Experts of a small language model: 15 layers, 96 experts in each of 14 layers.
Below are experts of layer 7 (counted from 0) of a mixture-of-experts language model. Rows are named router (the router's row for the expert), gate (a neuron's input weights, with its number), up (a neuron's input weights, with its number) and show model dimensions 0-95. Each number is 128 + 32 x the weight over its row's rms, rounded and kept within 0 to 255. Numbers have three digits each.
After each expert's rows: a language model's description of what the expert responds to; "mostly gets" lists some tokens that are sent to it at least half of the time. This comes from a sample of Wikipedia text that the model never trained on.

# expert 30
router:121101128119154091143191148169107112124154152118112139157078151158086161164159132163093097097177104155097121132134095158096168108107154147147095130133185155075111146110158153097143141141107171148166075090097139124137089156166126153145104120128136184107147052098120067144155079191060153111
gate0:124134143146174163158105145174124149204102102115110150131136068125081100150176130154135117099046062149137123093145122147118080122166091121176163136063155095108095157182142095137168185137037079091174087100089131137095163132135118187116199176115135139120112081175109136150105138146135106118
up0:166195080120151143107152160160046078120121123137112134144097134159116127126209136095138075089155058185175126105167163134130091089128088169121126045154116140096102114110111172130132156142068124138143099075058069155088187161117108127114182103117086075083140076163106119194116170097121141134
Description: Single digits and symbols marking items, seeds, moves or subscripts, such as R1, N=44, Volume 1, plus list-opening phrases like There is a.
mostly gets: " There is a", " – Doubles", "^", " It is the", " Division One", " (Note:"

# expert 19
router:098118162136146127151148143156116107139186167126085091135117171143096175146156204160044106104158103136113122208155068175100159108109135160154111102090179130117113127075199129100132162132112113106150073103098180145133086173162156152114104181137080162094164117107171090165150111143110157186
gate0:127127134101145177124088135113126165063135160164180131122111146127146163163145110159093106111130130143149096114130126151150103134066101187200125119130169152155145148167121204063098113115079125157153141152096143167156097178103165075107117125135132139113157124138135124103065097159109086119
up0:125118088149072132150126155199106118089105129061147102130160169099148130158099123089127103118085083162171049107090076118153063123165114144122126119140132135122095127148142121157174165132081140185131147131090120094130190109157120176072081133126139131108135120085146181140175140126062062157
Description: Verbs and complementizers opening an embedded clause or object, often fused with the or a, such as that the, whether, to find, announced that.
mostly gets: " that the", " what", " where", " how", " in which", " that it"

# expert 57
router:083128132206124172126155144180094088086149172135102089124101186141145175149165149185084095121141145198122134137105112139070145137099148127213175088123163133125134168053161150113154105175126146147139077141091110135154113153159147119107062154162082174111136095086183140148202097146120141165
gate0:115119094103126129091144110151153125091147241177200096117044165152116171134131127163119119150181130134228205147148163103113161096130093128184108105141141157139044111111174184151137135127155096045138118091120172121095128151144157157118092097172149086130117124116163199129183112147109156097
up0:147102048096190162094128194103056161145109071116113133181115107118115118103185067148080103074109148125126095144118120162142101126140105128148075174164130125103089136147129089130049140107154145140138128144170124184135093133098099166144119103188141154100136119161113082196173177149123119156
Description: Middle pieces of Slavic, Spanish or Romanian surnames and place names, like Cer|rit|o, Koboz|ev, Etche|ver|ry, Nov|otný.
mostly gets: "erm", " Carl", "asc", "lev", "kov", "iac"

# expert 7
router:113090154148141139165178133139132115092180159153107077144125146166135134149142157129117124108161129140123115132150120147114146115099103170175134099104217114099128162100191154091192147156128164126157062147118109131167074118177151188140101157128114148122194091099121098131120078175091126153
gate0:122101219171168152107121150104104136117066158124105138184145107113189106142098117142117084140107047104117070097216075156129003119116191171080102132143125128139050150087142181074179149152118107164115146127100141086161118129142096138119126147163134134120089112025131086114136126098062077125
up0:109179147108145158135121103077107157077136136091099101106142105159172120202115124144083099099150113124076072104144141094043124072119130101059103132143136157144119130101115206024119185172211089177121121154094146071142125121186128137114083159164103145138156148116169115132145115124098094142
Description: Verbs and nouns of violence, crime and threat in news and conflict accounts, such as killed, shot, ambushed, attack, murder, arrested.
mostly gets: " kill", " death", " damage", " killed", " attack", " fire"

# expert 60
router:104091160148156148193151151137091098090159180188077085145102160146112178149184177143089075097107122135105144128124137145105121109111123141170101112097148195130118098101203167101167175176115156146143079140104172133159070201146127144104076149145098144100147078068141075147118127169106163149
gate0:035173113134167151102094111151133142115141109116090102155082114148120130108157148086131120124159131161164158101095116117129130123132211077130074109194165212163132076122145146134127130160091184122117132094086095107135129164077143155135172144083082192109081108171146155085115140143124135148
up0:169110147099082137168167105140130107154122105119098161109110125051164067144074062151173089116137121113087082142150163192093150190177139141149123131130112052142181154120123150157142077102160122127193162144158112115092103149217120089147104106126088100149144134094157099155110084055120092170
Description: Tokens in animal taxonomy and species descriptions, such as species, genus, -idae, bird, and paragraph breaks after descriptive sentences.
mostly gets: " species", " genus", " bird", "idae.", "- Species:", "idae"

# expert 48
router:097111126111124180147148156178078063124154172125095076155103178153120073098146183174091111078141124192098148147151110114087169078106176135159116122114173131097100167128159130031162156121111140100156129101098125150157103153130120131098085163136112173106100126114139057206184126164119169123
gate0:091063170073121156184168051097161107048127060124125131124143112117090150134086102170076085113134115138190129169114063150116168096196171255148145172154147114107135105167113083109189160172108128130134194141140149174103074131144119173122150128156129164132150121145096176101137128139171163102
up0:100093142138131106123119108090157102167124137087143133098103140060063119117079130145119165150147133112156157156098185146086218125167150121110167141166115113150183111120120121149147160179091133197125217138117056136074136131121168093141165080145120127128133164135116105124146145081172199079
Description: Word-internal pieces and hyphen fragments inside longer words, plus and/or joins, such as menst-ru-al, mult-in-ational, -and-, organiz-er.
mostly gets: "-f", "-c", "ing and", "-to", " and r", "rov"

# expert 8
router:076122156114145190144161147152101105105173147158075106140074172160113160135125117139120096131159136168121149209172074134111156147093129166183140111116169157095092128084152145085149187140088204122131093103112121107137096123152157166121105105131123133126188135080144102196148125175115153194
gate0:052129083112162120093082154064137142081143130190094118070136092129111145101136088164115092150157130096100145074113091155103206136121107195135123142124096165066128105154112186068154199135119147146090066160117158140116180111172152089168095141132163178111104142130132153142181118142153171140
up0:183143115166138134123143123159116110139110147108209145146110161146066105105092121131138123134106126211141125138124149100150159159113178114079146092050112061136099149147140197138075078132063055112151159096201100145132099179128125123084134139151086107127121119109181108122046142131102115151
Description: Line breaks and the first token of a new table row or list item, such as "| S", "- M", "9" rank numbers.
mostly gets: "| O", "| ", "| S", "| R", "| N", "| L"

# expert 23
router:142117153130128126162165147177088085102130125161074111128074116134133146123164123161090119072131131128109127166125108161138186154123132165149161071094171121088156120112159167080166154172056173109134097137111139125139099170112158161107097172138100166081147092116145150115149122157110158113
gate0:133115156143181087149198112123147137105098136123115087122094093199108186100158077103124061109129157112135144090158028101090071119137109126126145152137115105110199106143165186132176109188108130108113109164148079138144133115150103098155146111162126147119104064115190155169139081151088139072
up0:134108102105142152127132122100154118225121159144149114119092109147134123104119095087125152033087126091168177132139098100130063116170126092121130137149164103160143186150120168100166162177040158145132118145149092157113208110146128118137104171101151131113099097125105102143113111091124144184
Description: Short inner or ending word pieces like or, er, y, ist, ier in names and drug names, plus table cell bars.
mostly gets: "or", "er", "y", "ier", "et", "- Written by:"

# expert 24
router:089071191123145155144153171152114122106116174136066120128104176143144125146184166150074062102130059146152105171132091124117152128081137147181095107092194144114116141082172112087147150130109161107109117083124121088129101155108141138094122154161143159106153079130106074150162151182097124107
gate0:168101124134140183138160140106121135141194088148173162185152144163088136135107116194156052164128182159061138118171154106074185140159094098181143139131141196110145106142117140105166115081139087146161159115166129109105130117153170105147071103098149152130191164082153104127141070132122135136
up0:068069156106115110091068128101169143143133117077126098122167190106130110122169074117134117144187089103156192168115081130154102162184164071126134183079134120121141135110142123114172135106164140155095146148152166110101162081102156085174052127198107169111175117117172156133119098158067095100
Description: Digit pieces ending years after 2 or 1 (018, 979), age and format numbers like U20 and T20, and continent or nationality names.
mostly gets: " European", " African", " India", " World War II", " Africa", " Chinese"

# expert 2
router:113140141148164156119138119099095051100155149151132099133127178153123140139187145178100071090170076162143157152118074158093164139119112124171090110117158168122094154088172164094143195123101158070158122084116130132158066179139169135083077147143131139070167084119117097146131093146114162139
gate0:137052151158137144118135154167086104092107113057141098161092122087128091133102172092158084112177152114084160100165130135115162149109164112151106136070156153139145185124156123123122073131151115123191132133151130150062074098099088214120092159122106139103109088182172074135097106119104116144
up0:124185158157131120110136139118120080176183133203128137190091078134090113040123087135113155147110154142143100150145096124142164093098115159138111150177141139142108047132130126148132107080135107142104140037132093176113106154133117115108148119084141112128073164125061182119143142153156097206
Description: Tokens ending a heading or infobox field, like "(Wednesday)==", "°E" coordinates, "Personal information" and "Scientific classification" labels.
mostly gets: "°W", "Scientific classification", "Personal information", "°E", "- Kingdom: Animalia", " km |"

# expert 4
router:108073149120180128119182153113082108106128163167097110139108136176097137155137156135096065074178094151105178156150090156087173138094126103166090145100174148083112128105134138093166172165122173097124112092112149166163138158153130151114114139129118141113139084081173098135206127169102169126
gate0:151137169051102164137126135120115163091121112175133174119048107110112119189132075154145132116137052162117128173122115112110176105138094106183110162163194174085078126087106144140152139142136110130172122074098152126158072144114085135139115120175140096100060151117093117123134116137157110163
up0:123138128172145130106112118151133101132135103127102134129113135214117139074137184128190113138065212105176110163130136121114099159106133142091131098089132070130155124082136140112102131126077200163102117163112088123097169146115089163082150123103161131149160129122138163131090089148126105121
Description: Closing parentheses and table pipes ending a clause or cell, plus sentence-initial words like This, It, The, According to.
mostly gets: "\")", " Active |  |", " in) |", " It is a", " This was", "°E |"

# expert 35
router:111106131145145157141166157169101128080190166149123062145106161137129198152150180130083100094177119153064122175197100184122160121117145152148128076088189162106113146105191170051190166130105167100168104104100146142143080160178115138131064194158102170108180128105183066164145122141110144175
gate0:151195125132143084131103090114162140173128088182099083013132092129159137115127172117103135182071109154160176144123191077101116166112173121136091149088093175110166141139100112126174155110092118160078111118130132166128108108069092121140141140160147188151143127121107115095146168101101203164
up0:147136117136165119108139152129146125108142172179084150090099170145118097125114140103141109138028122220166134142128151107119124191098159112166111176182097151146154145084098142087103110127089164140124141130140110132179111068111156116151160136218167126141090121201068184115111158150084207114
Description: Main verbs and auxiliaries right after a person subject in narrative or plot text, such as was, had, decided to, gives.
mostly gets: " able to", " decided to", " returned to", " did not", " had", " got"

# expert 59
router:080067137142117163166167128128093107114135179141122104120093170129118142125161184195128098106151133153138149126135123143110149131089126141172140089108193113098092170069167112109117154163084171080137128065087120117131108163139150165112127145157109150096143090102136084185168109153132173098
gate0:126126103154119162150068087118076084155103111141134078097152175120158076105215123158133120142122099143140128144135109090121106037096160160106150147118149102096086151113118131129105150173141179151094188146143126126117124200105103196099135080124134150108142097114102146085108157092188160099
up0:128124096087133156109108089087068133128177174117126077097150131127133132128198119193099104113106116128120116066143122092145145127183081129164152115101092050145156140083111128122080157137108131193135076157135116129103171214130116170113140058073105041115145142124138095058141116148117146119
Description: Adjectives and adjective-forming endings such as ing, ive, ous, ed, plus whole adjectives like local, modern, similar, traditional.
mostly gets: "-based", "atic", " local", " These", " similar", "ful"

# expert 26
router:133104144162154136173135162129102081108124123107084086123064188127114142142165200116127109079112135162100168147125108158117150089123108155151111105108185142124172140049173127094175149191134180146166129063115136138146083132174158159149104174114126203082105078120134091148130105164080144165
gate0:162126121156108176121120092127132113148145133104141087126126117083146161126152089111132129079110151077096121113147120121120081154098182118122129091090158099141092161144149125159135106127102111126198140083101113130157096126134115143094118130158129140128124146091109109152162147126097107122
up0:125187122126191153185126112075118173108130158123171123069118108105128149150115129144152107103180165118121168113177176146162154132138139100208180125129129120154112109128098117106146124159107102109125116079127153158086136104070106071152101127078174167125158122155107134163132127141119121125
Description: Short consonant-heavy word fragments inside rare names or words, like "ib" in Whibley, "k" in Melkite, "ag" in Espagnes.
mostly gets: "g", "b", "ap", "ag", "ip", "ib"

# expert 25
router:108142100134151124161174103139116081146173180139096098159074137131121139121145156122095104124158100162120187150130082139108137086110170171176126114119177130075120165102182192101145198095118135088157097108102146116155102169183157138110085167156120163074173113065114064150122110163113156134
gate0:040122178116121079109106113125148118178166117120125148122056106161142181151100168153176095079161127143133108172138147127132142151094120106163148081080157129125100157070131191079126081078084129094140151081113072103151095161158133111130140105095177104149186130105108118123145074076162185102
up0:151161127140113115070139081094184104161134137120133143126067096180105177163117151100108132084187151159102142135161035086106105101117120071146140125133151131128127165119115201186155104141109143140186200096123129121073144119116103116162182083113134108196139116090123167116091144147156107131
Description: Route names, road types and compass words in highway junction tables and place lists, such as US, Route, Avenue, Creek, East end.
mostly gets: " US ", " Creek", " route", " highway", "oute ", " Route "

# expert 3
router:127080156110170123147166175159056090097139132124083085164101154140140155145153206136092113098123109175089178171179109141107171140102154144119111100061170147078080155085192180078155181132107170075171114095117137200161096141170143143088079154135121158108151051118135071163134072146091153132
gate0:161076113175170124097198145171137154152150199119182109159117103138109114121151098137130101133123192165099092072093140177170136091147129102130088086142072138146164110153166109157159162119050118118208066120161154090150140120178121076172116162128152083052135150137126120168108189174146090154
up0:150165081126069186112110129163108124080149162090155104131134100145130074194082062145121144168195125123124139203136134105074174079085142115069101164125115086140142129094151161158095139094150180115123169160120183069108152155091159148146160063187106144144167167114141121091100074138144088125
Description: Opening fragments of common English words split into pieces, often consonant clusters like sh, sc, st, sub, as in te|aser, tap|es, chron|icles.
mostly gets: " sh", " sc", " st", " ar", " sub", " re"

# expert 12
router:090122205143146151130170191162101091124130168138087119110072151151129165142219160166127088102163059156135156135163072184097143141099148126181123088122184134116114167114145148072140143159088187094152124093063132094161096138156144180088127184142100154105153082139145105145131081150101143143
gate0:143127132172108121106111145100131128133123111138111105125130124109124088139171127131116086116089145144122103126126089123137131116042083125099120135135114150116152134096115169076141111149124106169161125095116178133129143193182122087101102086096120179209146092136098100159116168114155140138
up0:133147181113118195133083113163113115074135120164092111132071170090088124164153152121118114166150085160145110188134127115106182088132158143094121124073097058117123199130155115130128136177110141156147144136132087120111091106167127128113133084114083093074164133149171091152157131096118117139
Description: Topic or nationality adjectives and names before a noun, such as military, political, television, Australian, Hollywood.
mostly gets: " military", " political", " social", " television", " Jewish", " legal"